config.toml
d_shared_expert = 640
init_std_router = 0.00787
init_std_up = 0.0454
init_std_down = 0.0454
learning_rate = 0.00628
weight_decay = 0.0
doc_mask = true
Below are experts of layer 2 (counted from 0) of a mixture-of-experts language model. Rows are named down (a neuron's output weights, with its number) and show model dimensions 0-127. Each number is 500 + 25 x the weight over its row's rms, rounded and kept within 0 to 999. Numbers have three digits each.
Before each expert's rows: "raises" lists some tokens whose logits its average output raises strongly, later layers aside. This comes from a sample of Wikipedia text that the model never trained on.

# expert 39
raises: " staff", "hem", "uri", "hew", "u,", "us."
down0:481509476460478496505468536525458523527502466512542482504448493552477463510503464484490508480483518500500505507496514519441483478500486463544558524514492470513489528487491497490560510506459481482511489511481528507497527453481529481505503442491534470504478499506504491495475543489538487488505500475500523535499527492483504486500566548536525510496515473522486490504493489520519489454471

# expert 27
raises: "igan", " Family:", "uther", " strugg", "ardo", " great"
down0:514480475503449502480482491518500478492516524496566482477496497539534494523461523484508514505517501522480494470480466514516473514498479493484524483508444454505523476491441500500501479533495504475503502528469496519497478490455481470451530534482489482480505526514506488508508524545512518500518523542453504498498490456521483475513516524512473502477498449517530512472497464477496535519488

# expert 13
raises: "load", "rel", "serv", "road", "uild", "mark"
down0:515514521438492494489494525530490563512483495536481443503488528437469523457499486502500444515501508455517507496495480502522494512505489483501487505495535477480509487507490497518525509538517508542492466526484512513519475518497504469473465511499518458526485468486493513560498500438517485529509470545504521465496504485525522522497487502463527524529511546450466463525451498513502518518498

# expert 9
raises: " format", "ocation", "imal", " decision"
down0:516436450503497510489487477496487483534492444467488515493501502500488492461480535493479520523474507472487486495438465479531505491540505500497517463524518502532525476540518504529484540494501515564501497482485490484537524489498499490491537462502494506478484464503496491515495529471491524556515465480503507503505524507455479501542502520533532530505428503461499516534509460532532482468507

# expert 11
raises: "road", "astern", "key", "rd", "ny"
down0:516547470525525515497524482477484477526455491464462515456467485465491456507514500523455513483513468547473502522534515448524476441505507508548541487481527500553474474503459499519480534473518507455518530505528512489480524518463496561474498551515538510530498473491512493508472509488505479512495497508504515533479484496502515493493487522504486513501470518488478502469494503502505498525483

# expert 43
raises: "duced", "ía", "ome"
down0:486524495531515517540471538486509498469484517526471504521523486460472500524497510524500500505475494520484546481527524526561480550483523498432514512533529523463499521441482517490557505484450489485522552497510516518513484483489523485536517480480466550486513503467551502479502523468488505503473515484508487495485501477489532484493478523483520486494516485501477519496477485470512545461515

# expert 36
raises: " Prix", "bour", " Theatre"
down0:510489491515475542548497534496469455503472503562478478485530484486530466506503492498527488461527479523502466483506537503510517483493517483476469535477500491492524514477472464557507506532493483465522522475520500539442489489544495504504485460517495522480514482515448509493502482500464492536492541472488488493480466510472488462494487500468515529506493451514525472560518527517534486533512

# expert 28
raises: "while", "oral", "ently", "ital"
down0:492552505519506502532497446483510512465502507482479503458495510513536531482520500519524464470500478451517478477517468526528521514470499480508494521513474549502487478478509481454508467475504517501462481542539504500468479532483488511537500526483518498461486442502468509527484559502516468518492474529532507503511459428517569536482518496514545473495538486506482518509470482464539511472476

# expert 4
raises: "udi", "urer", "ocrat", "ary,"
down0:516457484526516507509528512517529492502512488492479519483522515511539527553518493468528486493539482489522505492512488559506477528493521444493477558497499560497481459479534496484534479526535553472527502501501507500478429496506500518483503502457485517478505482478496512516554539557501500500479490492490478474510476522511534511452490542485529504465489483496541498514484450528495520464508

# expert 8
raises: " hockey", " basketball", "ockey", "ographer"
down0:517491513505509459458496499517463508473533502546487510550497544446509522460476486505440520487490488497489448493505514498462495507532479470473467465457469518502499498484537500485524491469483499514495519488490505558501533476492512478511501480522468464517512503450496486493456477486501463488476520526519502478498497515506462487474537517530460460483547517507449498461508494490518495459473

# expert 16
raises: " Education", "ctoral", "ancial"
down0:512535497538512509464476530399454461492548522515534515468463499519476513513471474480519488517463462518493509527518459506474522484500483518500491507450511524436474483481506514491503533521514504516525525501553484528519502540508531499487492534501462532474514522514489528527486487472502503489459485500471537473499486521527499496501510510518489484526496532527498477506514516504500510505508

# expert 19
raises: "ulate", "verse", "ent.", "tern", "istol", "ently"
down0:448497492521495486488485524488509479513477518482493484489502507468493524528483452467515550476519512504513489514489503476497492436479435513534490494469469528482474525503483513500540501477460481498517535518501487488494499499518498451468466493515463547515512521506504508515524534501519550497466471488528457488485497512450522521506463487469517456490534502508534489538448493487523464460536

# expert 31
raises: "earing", " Massachus", " whom"
down0:458515500480493489490497529507500514522514523514490510481505526473465500487498527497540474501468481489495501463486479504510505492487491514535498502495482497490498526532505514515471484439517494569486489529505482494489494530452521478519462429536546526522537511547518508444481510524461512537520496524499475470489485517469488482470477521518466488539462524512542504498519466479532458479510

# expert 25
raises: "ight:", "cial", "ructure"
down0:478532489503483488516487516516494503535500525487506498519524485508507475550540501489476464511478552476492465439523497491531517480496483464438522528491432526524474485498511523505539469464538494483498554493469499504495501504478505518515509534490503529534517474502514479502469504507473469507492454477500489476496494467469537508468525525505503474524500510447468492480492487500525494513476

# expert 3
raises: " stars", "road", " images", " creat", "cast", " contrast"
down0:515512530492479537496530492493474527517499455491511499507507474485491509506514507516479517526503547472497492475489492541479497480515474500473525489526441508518505518492524465511553491465524495539475509554516517497485546523512504478500550519500533526458562454513496497463499522519525497493504461496499511523506501511528454459496467489501475497487550478490486464475485458468516500488470

# expert 45
raises: " hockey", " players", " Finland"
down0:452481574509505484528467497479498480497503464477481457505496544490539540444509562487478550485448515528480495503511506482503481487485485526523482549469480506493523523514546467459485509549459520462500497488500477458473492496533503509505498484500521518529512550489527519477501506520540494452523489538477535535480491438500473492500519492506438474490494535495481486518510495533497481539467

# expert 33
raises: "ports", " area.", " business"
down0:524499501482516539483485493500512483487472467481453470491506476570481471503465464507514514524529498529467482509500547525517470455534439499487475501503487508466529482496547494480526536491518529504538480507514506532480488512529478493480530490508524493520508485530489493503504536479502469525513475491499447448498549484502504487535491484508463504511488531548527501479451456477471507494499

# expert 26
raises: "ence.", " (CE", " Scot", "ocese"
down0:503497486501553513541476510490531470433573465509487458516497496532517501509496518501515503485525544493518558491479489483467499515504476474555482515515562500487467511459480473507492511519509490532505512548498522515504495509518488496555491518483506516519491515532521518481475511481517514485507491442504490445483478480535518495493476505514469506472474501498520524490541511434507529521464

# expert 12
raises: " recognition", " jud", "ouse", "rid", "olic", " judge"
down0:497518552537551490494494453510511471503479527492491474495487495513533490527516451493476503519486512534466494511533487520461467491446502535411481507488497496498535466501544473508501456511463530504487504515500530513485524523524491472519476488496494502529472456548522511492485507517525501483481521490487507475503522511515506452532521490516466540476469538472491546439502522516459563513486